python train.py --n_experts=128 --normalize_top_k=true --routed_scale=1.0 --norm_eps=1e-05 --qk_norm=true --attn_scale=0.125 --init_std_down=0.0 --optimizer="muon_variant" --grad_clip=0.5 --steps=3675
Below are experts of layer 12 (counted from 0) of a mixture-of-experts language model. Rows are named router (the router's row for the expert), gate (a neuron's input weights, with its number), up (a neuron's input weights, with its number) and show model dimensions 0-127. Each number is 128 + 24 x the weight over its row's rms, rounded and kept within 0 to 255. Numbers have three digits each.
Before each expert's rows: "mostly gets" lists some tokens that are sent to it at least half of the time; "comes after" lists some tokens at least twice as common just before its tokens as in all text. This comes from a sample of Wikipedia text that the model never trained on. Tokens count by the router's weight.

# expert 68
mostly gets: "==C", "==S", "\n", "==P", "==R", "==D"
comes after: "\n", " |", ".", "==", " =", " =="
router:193163107140142078130170138139133147168164101127144088143181167109131126121146089114089105114140149124120137135124136123154107160118160107145119157117125131140164065092152141072107135141105069130140111117154127126090085163133143134138129151126194123127132140122152139150148133108136156098125137143115150151135126114136172119125138119113126137173139142137119129094130137124100146178128
gate1:161134111115151096119151137108093133123136140112135119156219122112110131158161132128083127072157150136136133112113144149105110118137125122137094153111174113113125117122153099088129134124096104133112084130142121085135096120156129116127137134151136137166115083166113136105140107099150110108138141145119102116099133121141139128151120102189095092122088108101178116097100124135096148176098
up1:106158116139130164148171153085179108144124112172103109126141132164122127107089133119103140110135103097156115156117100124089126146114119139105103116114111064106158084136095141142101143107131145170148125127146107126119139101165144104128165137127129098101145117148095110115164099104102133106090142135170117101141114097116123137147148098122130156107148149089173140072139127104099146141085
gate2:126109080114148116158116133150092151080138160138132150117112094126094118107143154114111117108172148139112115119104123109155115124108141133153163120159096136124121105139172144173182102127112109084103133122137162125142104130126120116136159167136106096087155147135097159128153129107114132093130181097119109120116128087132072142086077107116152084156124145102176123143112131125152101122139
up2:137128151094118136162135118149147116119134176115095128103128102127119114116156104133148139121117075113142133171136127152126160114146102145122124131107156168144130084145137098160102141066130167104117084162136110137123121113122117095143156119203107130097192107132137109118143112133151146122093153142125129128119125108184122168124130146099124076157151104076142147132107159122106138159112
gate3:135181106134111101135159108118117141143109159127145105138148188118120103114124096120108164127127145120128128149129122087129137167130147171139124171133109156111137094114154147133148110156096070157154175113120114107132118143121133105152129126114165116132137120125140133194127145091137140153152149178126093071143104168179163130145150147116120150146123110109138110117130162120120158190140
up3:132147146098103161157138167166086115139110142156126110140148143104104114132135139122145111100185134118116156107111135153136132145145119126119153131114145142145121126117121165139133139138060139143130184093135082171046134098098155144120083145152103136145150111107168100083152163143145086100131145123098111169135127116121142102101149135096150115136127097098128112146167128111120130131118
gate4:110165157143153114146173155062092123123129064129078147134169149117072115113110157092126130125148122111117159104120110139124121131149126118197104126179100133104135139140108142113117124123111104108131110134111132122175092149149124135115106128136133103126133139126136125130146173132137135097107123136119100114134123187103111155168126131089103141136124143115114097142115161078098181112137
up4:133187101139103156135129117162121160139120077161111080088121105135112074117124112156110162153093120095102118136133129116141136131139155117139095162164099145139150147100138113158123103119093091139138134079109144130131135117148116067123135129088122126110130157114138119131094102169105155110099105118167079132130103102153125143143140130133127133135173074110144098170122116151132099139103
gate5:144144153145123115166130164128144136123161145113128130133121122128149103112141139091153167108132179095169114115110137147145101164153138109136136112117133179124131120149197179099133109137106116137138145143151129129136092182161111132148124125092143124147131141171059098135152090096116136110141124095117178183115135119097119142129123159122090110091107113105125123113121140129115075114099
up5:145152138119120123139189136081153124130138155158149139112136137132130110134077136128114129096129142129163125190152128098153101147124149094129117169100078124084143139102153152106129064142128101088131150094122102146144142115129166112162098144166142156152181108160129136155147164121124119132119154139129143122115095146167173114161125112115112159105098134101135146102133118147087143138112
gate6:117131144090119115116134102151125143171167102125149129112133174134097126112151114104091114112143113139097078116091105157083107162082154120177102138110129104146146092124072103115138122120114124159118155063160121116139137140119117163150159148117171121136129117117132143136125137114130126088133081151138102092116127134118153091187130176103121151134144128100135174125142141095117119148124
up6:110113102137116135081121130097122161134121152118167121128090100133151121164160110127106141180122125077118142127166159121101154164150121161114143153149115146136167101099153130138112104130159116121091128128144153084099128122138122110081116100118100091111162129139125154130128133083158089108141112161076103130154096143104067173119105116120129143105096129107118141148087150117154137141091
gate7:157111100134156077102142156167126149106168110155172147143109097104100125087150098141133128120111136121097177124147138141133087141159157116178147153132118133139183116116148109075160123120126114137130115169112129129119154150125101153117145109133118119122117111132144106141157080140118157125095183156125130097121110144123185106096123145144124134163094110111124107109134156107103158166089
up7:099131146126134121113115092109127116126084130114118123128099149137127142137146100116116122141165126168136096139137092131105165106140130123114134110117101142170098105125084159177107141125128096114113147140104172133108150111158150130125145127115126139097037126127145092136124127151137151154114157109115088150172152124088083132127135140122174092110138157152110140121153122131211172113126
gate8:179123107173116074099118114088142155130176106142121106136156184141120108126080113140097153079119166088129079117156139085143135146109113098160112157143143087150135119116119140130125129119130117127158138120114124113115092072151143114125141162132141136127105080094143137134098168118134132145130165115103153147140157098118110093166120153152101147126126140124137155081116156131121144139142
up8:113098151123166114155152121139114094143141135172158140107145056127130137104160115154146136122136146121131074131135169103106119152153119106145098126092104131156109156138134103119134145088167158154139129176126132138117090101152109093117127091105095113140144129144110129123145121103130084088143124145150129101111181140157126185141079139130121101144110115112121120132117170156075101154119
gate9:156144137125116091102121128135154124114168120119119145115100140139104099114176109115081133095135126131097124109152148128147134108141168150129092149082158175164182178105124119153147158155138105141154110091177136122109096176148120155156082158132138138110105096086146127123092121119146123101135146117114098108158118111151147141106123141099151151154146127102171154109103098144110143154111
up9:167152120139100127121156158106149143150157166110159185106163117100114132152104130121116140144145134102144171114088143142121192099139145127150121154087117153088099115054159102121137090144136149116106134151164136129133118115146119105142126111149137132170127127126142119113102163129146168089146117136097104131135141120127064136132094160103122154120168131101115155130130113158177128143143
gate10:125142129123098097125115156093106097120151126109133110164155123201117112136111125102104153105137099122123139119132114114155104136112152096136100116162141107094118086117163097132125150135147096116166103135120115126107104110131132089093154108136140108169144121142111119139129143080152093121082139141099149171102188110139139126166125107172139181181112114163090125116135131114111150131172
up10:117103121115090130122144173127080130097155143120085153169130133101138097109128131055161121159090102082101126123168083146119154139132120103136159129127099131143109106079125151098127113095151143126107099133121128151133096144133131140107124143142150113088147131125095100137141111151096177112112099139138139154095134094158129132128144145115191131123153151120172129141095096117112134100163
gate11:159144092138108111150159117114104140207173111109130103125131121080129074116157127151110111113176135104136117121152156136168116122165108131135118123144119132154165094102119124100105130132134116124123106103101156115114139131107119161171151146124099174123120134134136151139149120157134100143147121157147143110123171152116159127122149159142111145083110166124103111111166105144095077178089
up11:167099104130130108136147127095084080084146135127095096154117143100103147150094095147138139112126131138137151140165109140137120151099145153176137114137103097144103098146084173113103138107126134140169095122126123071101173103168182132109152158107142144134146113131147098144109115078133150106135151095139150107119110101155120121129108108114109121112160150137112151140134144101105120072106
gate12:118139191170138132113169141111103105135141102154166106128122091119128102131138113151132113110143119119137135124100160129137153129125163092172135130147146131195127137125127067081102139102150148085106150117112145141098085136084129126106148105082139118133151131107113144146128099168115149135106161113116159151141100132139133085120124142120168159170152132170103107121123106123131086172118
up12:105148134103123139123108108143121161139072081141124146117137172099111120126140135081115097104116094146117167169076124143118159109090128105164146135101124177115118143129092126131155133122140113130112115113118164091066144108115138170158122124164125126114128150171149142150121091172160130108127109180149152083136101125175123162139143119141079158137138139144155116131119124116143132136106
gate13:121117118141123116156131143110120114135144116116140121101147142135121077107181159144097153121077088147077136119111152135148122151145090104150065168124142125106090137158108108138118138143120099091107126118151145142091118093132143114157100120094160146159129148115131135112102145149153094098114146160070114133136134144086123138161211150140146136175097119127102118109135129130136146126123
up13:144119143127147144137190084128141143121105122135120113128120115152100118178141119135114158164122110163147133119110139156156107120080105137115133122108116147128162113107164144088104143129157095117158139116128116114086152114115092134119094224150128069139141112196123152125090147127122138125092107173161107141129120111151115128127132135094164150167118138134161149132137143135140161116135
gate14:094149124139116111118140100091128085162136066076098119137166149153123134124116187114144179112125101116156148083161122120103071126103141108086097140126108093110091124111158154129098141155102105143098122135101129126093149143139115098142124095130112104123134132130152140118139120117113133126126142105101114107167124115141122175177098144132076144143144094109159158125126122131110089139136
up14:125078139101124147115140117092133165105121156100144126173123125157081167145104087140144125137117100152128123132115082110198140133147162113143147117124116124129118123111173098149135101164110108106174151154113116172158093115164144114131127087097157120103151165180102146151120132134147152135108155124116170138139127142146127139116111146120136152136101125166154131159162148141092171140153
gate15:135151102148143088119120146124161106146113133173194114068127148130110140127132113135142119158124140151100128162088132188119081135117130107084160101095153103133147175136132124060108122115115127104131128116142139140125129141121147116140142139106092129137139148161108133118115165137141162148143142116100134148132141111097119078087151147102145166082112116121132165102148093176130112161136
up15:162084088103144163107145143119169135135134154140132181128146127158090156122171119100157120101117159113118138150115162128128121136095091105144134098147179114112139157157109142080113137159132162120149124137148122147135094117110114128199075144115163094169137112120088119104096160151139100085124122099149176141130121147114111162113132113115122138150124116121101083109119113127129138120125
gate16:117155100123145099150135099161116182134111106165144110102128122097132101103089108165122144117170137145153118140148145165130071166081089127079173117134103131121096112132139146116136145108121112092111156169099119084133166111153121150143154115097140166100128165121101111150122136124100151092119063131129123139146177123147129117098121122139146120139132145105123139088166145140134113147129
up16:146140110099138156107161135120124110127138144104106146124137102105116080147126154095130134130160149113137113155135125118127100106120113108133123110100115185125141115123165126155141116090146180133128118095093127088140133105146129083151151112184118095102084124167118151087128097111150088083088147116126162140098102166137134118100142151149105130139145117102114099193086090128130163109135
gate17:106161104129091162119142130133117162157123147153153116142167112152082134127133144116117108105124164155099145126076130108102144136137162101198116188138115088153103105142133104134149129127115095121143140136166135127117162102152157168102156095101110131153085162123169103127130122162132128148170129132145116129144148094145099159144151146094123111128132149140165141102070124122151130104138
up17:144111149131134151102133133106099149044150137080117144109123104147130147140120104127101118148098122136098119099153145127129132129105134105111077145095130134101096135107080109092173145104139137112145091149088124119150147123164144146147149114148141150086151141082135171163124168111117120142117179092146122113157129113109160177133127132115144116139134177148171092123129093125147133135154

# expert 124
mostly gets: "\n", " \"", " \"A", "==C", " \"B", " \"I"
comes after: "\n", " |", ".", "==", " ==", "==="
router:172137116084155089146149104118161165159154113105142107156153149115139132111153092127129115144167150156115138111149120080124123169116133127119122146093115137139161063114139166106124143131103071124139098138116131126115076156133128171106129150162158114141107166134137122172156122136120141101087152104098171143129130126116136148127119084129118138185140167162116138103139134126132127170148
gate1:149097129136148136149126144104162165118144167107122142123115140135139139140126097128134143083087116085132157140121142150137131152119142111130147105109136125130166139083123133166126087138200166161142114129140103158138148131129107160160120166134111128103101152080210112112113078161131146104150148144134163143108125114081147143133090157131094095143130111156120183119134127119142126131145
up1:133137146127112103162133110094099129150107113150127124099144131096109110120125106121095155110100090127137182096120133141120120187113091121107091136091135102140151124137070141172141102131108135150119131120128120111080109132134129101121094097128072100098118089162103095141155126105113119137103122129183157128133107129127123124128150181151146119063162155122082142112149140116133108105158
gate2:133127121096179132152149089107141142097132172130158103106143126101143135064139118103093156169148119128146102083142132109147110136117123176147090132132105138164126114125132178114143126133144132156083103160111134146127081171091109141122128124152122114133123111108075128108184131125077134101124091135126119137133163115118089167134144081103141101142109164113120144132144129115142144161147
up2:145147119099155121119148137141131092119154109150106171167105152132109099167105166171145132106073156142097119144145078078120111135136113128139133130153105099168132100130088135114141147111137127146148135129107125190113128070150131117134108136104171149160122156125143153099151092162115121122117159118109080189092117118127118126133101176156118124129143143136122141144106127110138169114154
gate3:154138157142101130164103110120133094126150128123120130149125141119133127130100113087094099154136115134147117125146098143157091159149151138120102124079134163151125139112103111124110090099088136145143063108132122141204122163174142095129128163143160140125089129118122085096087103116185139108149129158133138117167103098171184121139142116125088146148132116139109128132139149104124101127120
up3:103148134142112109143179142164104135156098100088137121170073161150125083128130104164153126122116095148120120146118143142128153131155118119123091129146133070132102105110118132160141146122144127161144131160097143118138137146127178146086141119118114166130108119156121112068088094095120144141109147122127166116108119156078152140157105135158175154101102122148113154130171097152142146127124
gate4:172087112130130130156176123107136156110146137111095144139155110078135151094165126132131118111150096087106151116152101161171131149148119139126139125104184105168145108143099096140135116124099150134174117129165128165171077129153161137137137115135135159135120143113104127145114174129194131125166100147148144115122135148127100125166147125139137108137107125107093102158147106110166149157147
up4:169118096120133140121148121110118147136118131144171176109143153139184129180158157117111140102120155110134123128125128142099134112142162129111130130175163157158140145147093102130181101123154121154108102118111153107097164127126155093147128157122163130131126135115203144135112149095165120127117120127143088126146058106133105142116153146139123116139148126116138104156097173179131144100152
gate5:111092129127133083158092130123098115133121099146135142149151122141138146147126135127126147134145115139102133096079111106129142130135130137132107110126137116113125111110131127062131155132167097186145103120115098113151090113142112102105119084123143100153112135095145143154168129093172114157095120161185147103159123099100126111154137113201134164118164146159112136090153127152108121173160
up5:158125132113132085145134149127190118182119129147111119147115142159162115094100120131168100132120104150138148119099117140150152130111134157094129159122128124141148100117140127112125146163119146130094156133098124143129137147165136131142109135100144078146120077077152181144134120117149151180148124162087170088153102120133095117116113082132156111150157152144103113116156105141104178128097
gate6:152109100154145092121132137132128145180138122111130073120158125129110125106092100123108155144132150116137114135099133103131091132106138155121146120087085074124073073139147117146084131133171143161128071132140138115145101123134193140119190139118104149112162172115190127151160135143092134115134112141139108136129128116122105142077142147132149125120133154134127151131128138147152132152124
up6:107166143143120137121146141141125094141138132103136146138099115120164171154131173118158133159093119138105115135131125131102125144096151163137101124149157119148100112104124148102139128111127137088087127167117117135156131142150135080107108140130111192083138212121157131145137097132104122096121132113105127120110084112155091180163114116100179148157122118119112101140101149093129121163108
gate7:138145141097117115160103144191151169116195094111128120123071126112092105123155115083153123139120111087139125134077142158160136118101133103154164102149095122122126090118155091112144147118123111119107102097142092124132125121124134109144112106140115141131110126121124154126109146112114121136105083091139097166103129108119185140145070163124133117103109107122140151109087122132130139077119
up7:157150103117141131088107121135147102127132137125187142135124147085121114133116159132105109122091131165130138109117144128139135145132075167130139156097158156127124114136104109112171172168151104136133133118138148085122092115125143091126094142170085140091114124147122107143140117107108134122099148142117092200087156093090100152113142134120154142112103117150104135123140082099115122067143
gate8:124137158081145112172142104114155099147117124092129131145149117144145151130108119146137091074127106091130137135108127124126146112096159106123104121147121121125112092122088113123106132103101167151134160117139107129122112123140157104129131146121108099101155124150167104148205112129111134121145144110138103167144113079127121115108161072078161139145154179189113112136125144087097100138124
up8:125135144101134092122116109116090139123122148137109141147152120114126152131142123122102042139116119106152115150108129109103172113099163170140149097102129099126133183144105115112109153153124134137099132114109119134155092092126080111138100130169113151132139133178160125177142089110105174151143140198113150115106100095138148150120144117102103145124116095147157111137122162116131108132092
gate9:168112158124082135133128140117114137116163131131111156150095121153179148170143135116121161093150120136153142124130120109175124141120154102122139126124123140196165119114149127108120120152154103135122096093120139102156123116111118140127108137108138137142174105090095107108118148135201142092116125132149145148152157121137080185157154123122137097142144083105113075143116130099167141164117
up9:116122122130195140117156130127133120123138162120106096135090108120148108120108125108124151150102170120146168091183100112118150165128118112144140120142142160181129169148135116123172119109086114107119159147103105075143115156110109101147139120133084118102144145098119159128123109151103173093156152106121154141146128135117107143151136098127117192165169138126169123150148121128130085104139
gate10:181133106113147107116159112130170159137170107144169131135155140138116139135161074131135096100094123130096114117119117053131111129126160117143156130100107110141142157102151143112113170106165130119087142121125116132117091143129110140092124189125135122171098152124091163183123105121113114124100145079108134137137124134147149150095129130125112120145129161175121134092091138098154138107136
up10:171143131152119158160138147116147110116207139155156130141175081143136117114128134104162094113127103080163119121120098133150095149136123132133143131124123123132156145098135065132125149162127179161142134132117134087147118130115096154145084120079125137120134109082120136134119144171141104103112178125098145135129112121125148107123168115140141132116169128153109105119113102126063152141150
gate11:184118138107115125073117096129116151150150161121162166103136136103095081120163106111141150139127127180156152096088135101120125112107122139117112153142093110157129086160114128100135143138122140125158130074173146112122106128149142156124138137091141135187151120113134103114119139120111120146122125121120122164154114087090168124102098110160110117054143150163139127135138108133137125151161
up11:112131177086122155117141137122130133137115128148108126101094114127120095146175154106159179143112138114154122157122133158116141146097127109104156110111179142118130125152130100115131138085123139145082163177155146133167138141100126143123107159090081152131124157144104104108089146165133108128121111100117127127128124194145146084119110124160121127132108070072126156130172143131145126104111
gate12:111133093133100142091124093131133162154155140125088098117121136177139119125147135090101097135149127135138109118143129148141119122186136136118113094127148144091171149128154134120079175106133131148108150148120089122117079179124103142150107114089154133139147121103167107104152178134124119117143139108088139103106106127158147087115135119124140134169135137086149121153071157146122159177126
up12:162077138130092107164123123108133115191113155106147154120158140113137132124159147088079119166116130096146112119133096111128142144133114095089133110132135100104127177133135124131100103156104144154134096141156096119110106142083169112133125129135098122142135152092084141130140166148158123157134117146108099129086126166123161089119153096120130122170109146171132122125134098093088150130171
gate13:110172124154147119124170132131146124179121143147156124167176127113117136115123156142085120167112119126137127110159134100083149138107149116118124159093119105127123115111128140170085114159130091122127113146129114141113107111172109164119123141118148173121120126133153121115135124148101127126110146154098164164136141149150069180137156098114152183121156152139143138072190115114104163124145
up13:141093098135108118133127155135169178102131114142073108102153140132131155102130140112195129091132138132109114119172095104143111145121105141122110153091120121102147114181171150090097140107133112149127126162165137115112090143163119120101084120147094149095111141142123149093134128156096131127104132136131137160132122140144142157051111153119144117104115113140112090144163144160107139116101
gate14:097134102111182130137141116117138077132139108108141139152136129118120152147122147157135124139124108152176107073128107097139089156105117162157157151106124129123104142105102135109147133153131128150085142109147096119177135101113094179147145138165119106130117121148142088130145117109058161110106158129076125157131129141105134163113149139097130140164091153150168124127142142101150089120088
up14:100166109149090141121126101099107112135129126089068140090130126172149127145107153150116098157118097129139163157114106139132136147137124097126116105152163098135101116122124095130069140107092144087120149141154109089140157139128142110149158166122122159100144134162151115137103136098139115160077137145154107162089094145107115115130113132095078161081169111150141151133128109124092125119122
gate15:164116107155116077093122116172138122146123131140143122105161098170136154136147128151083128134122119083165118117105162119140101119151132109168118106126098123141112142086185113106140103116151098149137100197172124135121109112094118139134153134168185142144118128135112137105144131147153133127143124153093146135143160117164115172129113114145182141126159080121108139112104108105128092130154
up15:105100130115126180121188147129147157097105135134109162102130145131120126120068122143118126112141116102082139163136120133158126148091105121160106150132134117103106131146134155087133164143145144145101145098099127122162111101100134100113130106153143115127096083143136104070135117125156088126172085150173089123138127189107119116167129108112111086086125138162121152119108135117119114128139
gate16:099087128130113098117116150165146116127119098146096143141130147114118118170144147088139114133160141115124117123138167143159119150126133088088108135126116149104149121130082163121122141140121105129162155157173159113145081149126146116119136092109150130176153125136168118205151125105108150102146155082165138163075145121145172151118117106164137122143163099096146141093144142117142112106133
up16:125141189112136160096117156146107174132119168141128120148163144145145144169113192114119110089132118148149137150124116128145123109116145105149148114124150090148151149124080113106113128133151147164093126105117118115106119167128138162102145123165156169169136104095112123145125096159111163137104120075155182154151117101136160112144146144110145126133080147124157106089104117137121123091113
gate17:121174179130153109147132122117094111161139139148150113123119178106125123126132134130114077124134145097094157163132144145108147122127188121160137132101167118146142107164130160155172114104173144140140152103130137111114118090127132072083138094148169111163092154122100144163107074157119140117116125121134110136140139144150142178125117165097113134142143120121129137118112167097114079114133
up17:113143127126099134169118110121132102158121128120117104104118099119122136095154088153159138142134126127130139118141135130117096142214142146074115115167066119112110156143147152137117116122103143122114123130127139140132133111145131124139112105119096129137134120115141137126170103172124121104126172124138130081111124214127141111126174129123128148118161087118153094161127106155188098162080

# expert 58
mostly gets: "°", "′", " w", " \"W", " Coordinates:", " (w"
comes after: "\n", " |", ".", ")", " MPC", " information"
router:137169141132113068134166142175147129161134136117153089150184157085121121099158109129094118114142129176133136122111130103130096168131134134111140163103123101124159097087139177105125130133110063104124119133125134126133086140132135130141118114126128112129114145092100148160122144123122134119123156170150155160137147135136133169143131101088064133163136167126118123124103132100105095144086
gate1:108164120147149136146124155119144153163110143147100130181161148142137091127123139122133103153109127115116138105142071163095110151103075141108137124114134125093148133161111145080125169124129142107152076147137144107166096142157109123127116101135112111105130136158153148159139139091160147137124132172117162125160149164127109111139139106082116164172132164101114147104093124148141178166107
up1:125138142109112152133096091160140153140142121157125109124090135153108137067090124137150123112158143106157096127124108070126123090151143126108187169174154124169146129132109113135172155098128115150110099110175140122134091142128113101167126109132089115144124128134082109137094179144105111160129128114130079135132148115092131133112124104162175122100089123134141119164144125130138144160123
gate2:134150117123109108127147103128092102129140114147142071072133155099119151114145111164188114104139100172111123122096125129098106122133141124116141114161146117114142098148127113141132142096152110112123103152133126150114131110150093169126130122144111153167089131102128115133095132095123131157092129086110107153151160169093139118161169135094152165176134146139134063141101153099096117167115
up2:148152069151098134104102109122175126115138132140162131088125143105136136160146115100086086113135131110109123130148159128117167132132157164112138148162130117108101116151085128100124109156158125082132169125128113136104139115118121092164117124154162146110162158166096142107097141112170096154119149125146108090173099117130145123141115174178105146109115097157101128123158131119081140108129
gate3:157126099135140107137145101132178161147156150142076147133144107162137115119157116162079187122121125102143090148099106083130132161141161133177111139154126089121135097099142120166128168138125113143119113139152132158125122128155114107139096107115137105170141113074086105135132167156156135121119147132144156131185117129106135090145122130124124140115098102120114137150091097083139102141157
up3:148117091139174124112166138093117130113143132126136148156109150147125124184120090144098166155133086125101090094109133139134138114134150146172116092125123135113108132110155131141170126143142115120124079137129135173147162174093134111154146134142141135144138099121118123145123094104100112104108181123147099152139146032141125147169126121129141110164132161094093128142106136132144109099120
gate4:075126106130100095117177143172086135195125108113191143139158100105117087116121133123154132122116129123095134130099119117139133131073109148140137122115150185151155125113126122131121118103101145134134139072141119114105149159158132126124105145149159130146159129127132150152122135089149106152113095099138112173123103107112153143126126118097103161105127136138126087086156167107100147134088
up4:124101127157169175108092165113146159143087164145136100137130195157131151183134126148140135130128133128129122107114131106112090143136113141151118132109117055126140094128099076125161094125148134119075142142113133102158106116122155111133113125106143160142138157155148147124142125139087143157128129115126110105122123102147156088128120170115155162150146163170086124134122137116087108157148
gate5:095108144129137112135122096168119128102131111143117111105135113090134104085179103112144144123105110123131162134151091110152082128175103129127127119096104117187150132147121130081126143154132099120115163110155155106150110165098122191079114112106115102115099142122136141145134107119103120114161139160166120141145148140082189098150108146115099135082111116139126154100099130158132112140143
up5:098091091106125135152125107116115128112147155147144129113082169175145144130086151149146104111112119104094125105135147109141125181094115148111112139128130120128080167106131146168085117133129170121157122083161135109116164069099123089130145088145144139174175127118109118156119102126140131129102142105124125127107119126134127110124103103062120117103163128183148154131116113147112117113113
gate6:126095125126139148146120136125106146172176153116116162130139104097131113113107179120165103112121178127079120131138135132146131156136132165130099133148129147109090068114124154145109150127143131155101118143129103152138104126167117134150156134137147151156121127066170077135131121140124161080156129165116142167118116114146126136093101139089145091180111119168125138131114111106153073122124
up6:153167116115096153149137108112127141145137089146110106122131174130143090109086126117137126119126093137135137127162100148118176156106113150115127180089135170137126167155119117116193094157159154135137158106116132099110126112107141101103205155144132101126124124156066135120146149134096129138138150105139094134119135147099102132141172121142134129145133142111104118074093102154136149138117
gate7:181151104130142092117167129112133116160100139113135068138143136141122088142109118138133108166124145119122100116078163159172108125077137122136124125176135157123136127125107166144149065185117128139122107122137142103102102129116193130135108116101100091150126162107154161157150140113122102144133136152150135128144117148114127153107132181121142111139119160149131078133123134102163101150121
up7:092131135094129151170133066128161132134125137105113118139130167180123124103144142141135120139125113107094172137115119092193159142103117090142148088100142099121128172142174122131121125141126131145155139123170137090102118115155142163123142150093100127104120108149109134095115152119123171150180098116156124138149088147134135121132098086096137158106105158141158128116092137129109146102165
gate8:134154129119141166152150085161132118147100139130152109112099127122119138097119126144096162111150085175171123144117135106187152151127136121103151107121097114093148122095090125145134110166109092153133102152128111119111160082112180137148120087138183109089130111092141132115124162123123141139172141112116154128159092134107116136139129133117168138156125169089131093156116124086130092110139
up8:151133145111111128110107130140157115119076100174131168103105131139157127167133166117105117118126124118110128153116109143139131130135113117148109106113126103144102131109072124125137131121131147135154157129128141155182180085111134127186089120115197168084138138154119124145153120129116111106140096126134125098121154066157116090118139180138130154071140117110081123135141140098118149120146
gate9:165135155126143114125137130138163123163150156123175144171181195140115150113096129143099125091113079162094126108125145099124101118127127149117129151117091123140101125105184184085136111072106116131153150143131141128108108148123122108170143108132124132171150172120110121153100148119107154120114122112146132128127106110119147159144109109133120148090156139117134173169136115129137143150078
up9:163118107153118151137133118109094163147130100126126104130099117134093128103197107114171120107137110112120086098129147102103106133094153130155140096140133151110108112141122127088147151165151155122094136142094127114146164113136168175094089157100142131144109101152124147099134106140199110132106112110115130130138139103102117139147126140126173125119091140114090131069103165173106129115122
gate10:123129129140140123145146157143135118146124151110134137084107128142144133131159063139153110128106141138138062133061102158139129102130132095081162114144161105107094128085132117133126091129121103139119172134147104093157095114114109143123138125090106102119134132130141145110146150167121118098106123133122156126075094134111201157156150140166151186141140095121154104108135135124106112138135
up10:099120144098162165079110095147118121104124159109100160127088132098149134136138120099127146113091149160080110110106131097120129134145115119135167103105132111122152087176154127125092131161157139131108114096140122157146158160111147121124102121166130083112123093125135137120167109165098148156151108156117131122069145108184120130092155161145109089133109155130125147135098124136094150160143
gate11:150177126064129062118110175135109134113157118128148149112145144126124132120133126107142127157117082155117118147130149115134114152160139160122106159119163127065140099145123130130119150150158123114088094129191129120143117122144145127118165131136127119172154158097075120113127095163108169115124183124117128113121087132139125139091128111117088109123119148127123120157122099124112083149089
up11:135164093138174095152154121147135150119116123090100139167105113076138145112132102151131097125115141142145146150125157148115094073164109110076140107101124109140111125145118111100150129119161112117127142129133153137118150146135075093097105128119114132158094133142096180152143131149084126144151119096138116124119145147098114121157091096181148111138099098119104135084091135121190120119146
gate12:145121117118069099126179126110152108116142071147118103136095100104116124164149082129152132158086139139101096110134130148140134171087078140114110150094113127098131132122121110120156157145139109140146151137145138122132122140112108144098092128141137102144145162092140152109116163132160105131144119131126096136118110157111146173155170122144094119148166145104140165151110111087094061143115
up12:152118145077143142110136132089123118163122162126112158158114111145133116166112156149170156134093139098096147156151119111109135135116115149141143050133116135150155134146129145114084140154102154106051125122111143131118095112122123127151117124093156093129149130146165083143112091111137130082171123146148119151130081140121128135093123166179115127118143130138108117128157165124112125169154
gate13:122191177102095129132142168123139117135126143133126106110102131156145114139169118152147125122169152140147125134109138127111157089065147120166148113103123099124150161127116088104107142132092141097108106090134106142109160086132127131132125127083096126146144146091131165142139150169103129172151127110130136135118104124102087130158098127110097155159121121137101083143138124109176100180103
up13:125109114129139151121139165143108126131099113135100115125143125096142140167139123117137128103090141202136133120177102142144120137157141137171122099159095123128148139131140127120108143114118103151133096110169080131172149138098097130156123131145178116173115098148158109190152144131146140115193126158152147151105116114095111107125161141161129102161126155143123142142149114063124131092117
gate14:141146130163105126159145144117171152139145157100139096158090123144100083129118114105113100112115105164128127111107157135109112104144166122114157206097115153113130147144159100160089154145076120144154126101134110169117107144104135126129076117130192137112147166093120149122150114148172136102118158143133145109128125136197128133140113135099129111122119133119102127101099139136156108132110
up14:114157118127108149117131128118134073119136094149122117114149157155057120087107148145134139128094109132117107112110139087110093160113145159137126108069111115159118145135106128115111133121094127145119110132133138109152155185126136112088165141134122119106145147121096038098115156118114129151060111133113088130154109121147151139130120101131107089171127106153115132108144146158135115101134
gate15:137139136109119114162142139124118097126078142098146083120113127134160124095132134103075154130157122146097112142166168135145116135098106180089108171155147083155129160130113158097110169111144123097088115122144142088132158147117141159161146103100162103120118126108106156157107099130142143114115093076145129134133135119089157128128120158121097100169127140103130151134158183124146121115105
up15:161139146089098158111138085178145116148143125093140075109125100152131157121116108194124120097099120125144125125124141115100123189121124150136157137146125146136149120140125115130115139121067135140127142107129122126114119116054120141119122123097160155123096138107124178112126104096149136128109081126147116086098135084094124183104141119107082093127137180137128128127150133132133147110142
gate16:122146149114145094131122133116104137158143137141119127151133155107115118138123111138116151108097107117128110116079135148130130146078106162112109116172139114131136123164133121128096099156110123154148150154161152098133103194122127067120154086161142088159142164090077104135108142152160166132142154140125132132158132084152119153143153163147152180124100109149161082093123121152102103134114
up16:133111072105162119121092126146092074091143100095156156100142160108138101125125104149139153140120154144127115131151082117137125172123114111126150109131092108150085142167149100113137115091171132118079124138091162160104102123180122142127125139112120137139125113124139134146175105115168149136141106128110140123107142110121122108136109078098113122120136127121124128173137092182105160101177
gate17:160129139097121129128112154138122105148130152112144144134172144092123095122166120133137165142105153125135140099144142089137136135089116136118130150140126081182119162080146106104118103129108111107131139123076171152128125116140130135118134137126093119116138093105109138171124124115134104144147168189098150139105130139134143133138104123064087138179101181167145144129076095102134132127086
up17:096125112137165121160119109135134135112111125143165151204115132172139161153142123113143171130126138106134159170140141112146143137123127100146123064125130147130134177135129097148127129118126127138088148158131091150133124148113127119102118117094127139155128159135136145131118147140110037115139133059162183105103136122138110098123102132143185120120095115150137153124143140128166139147139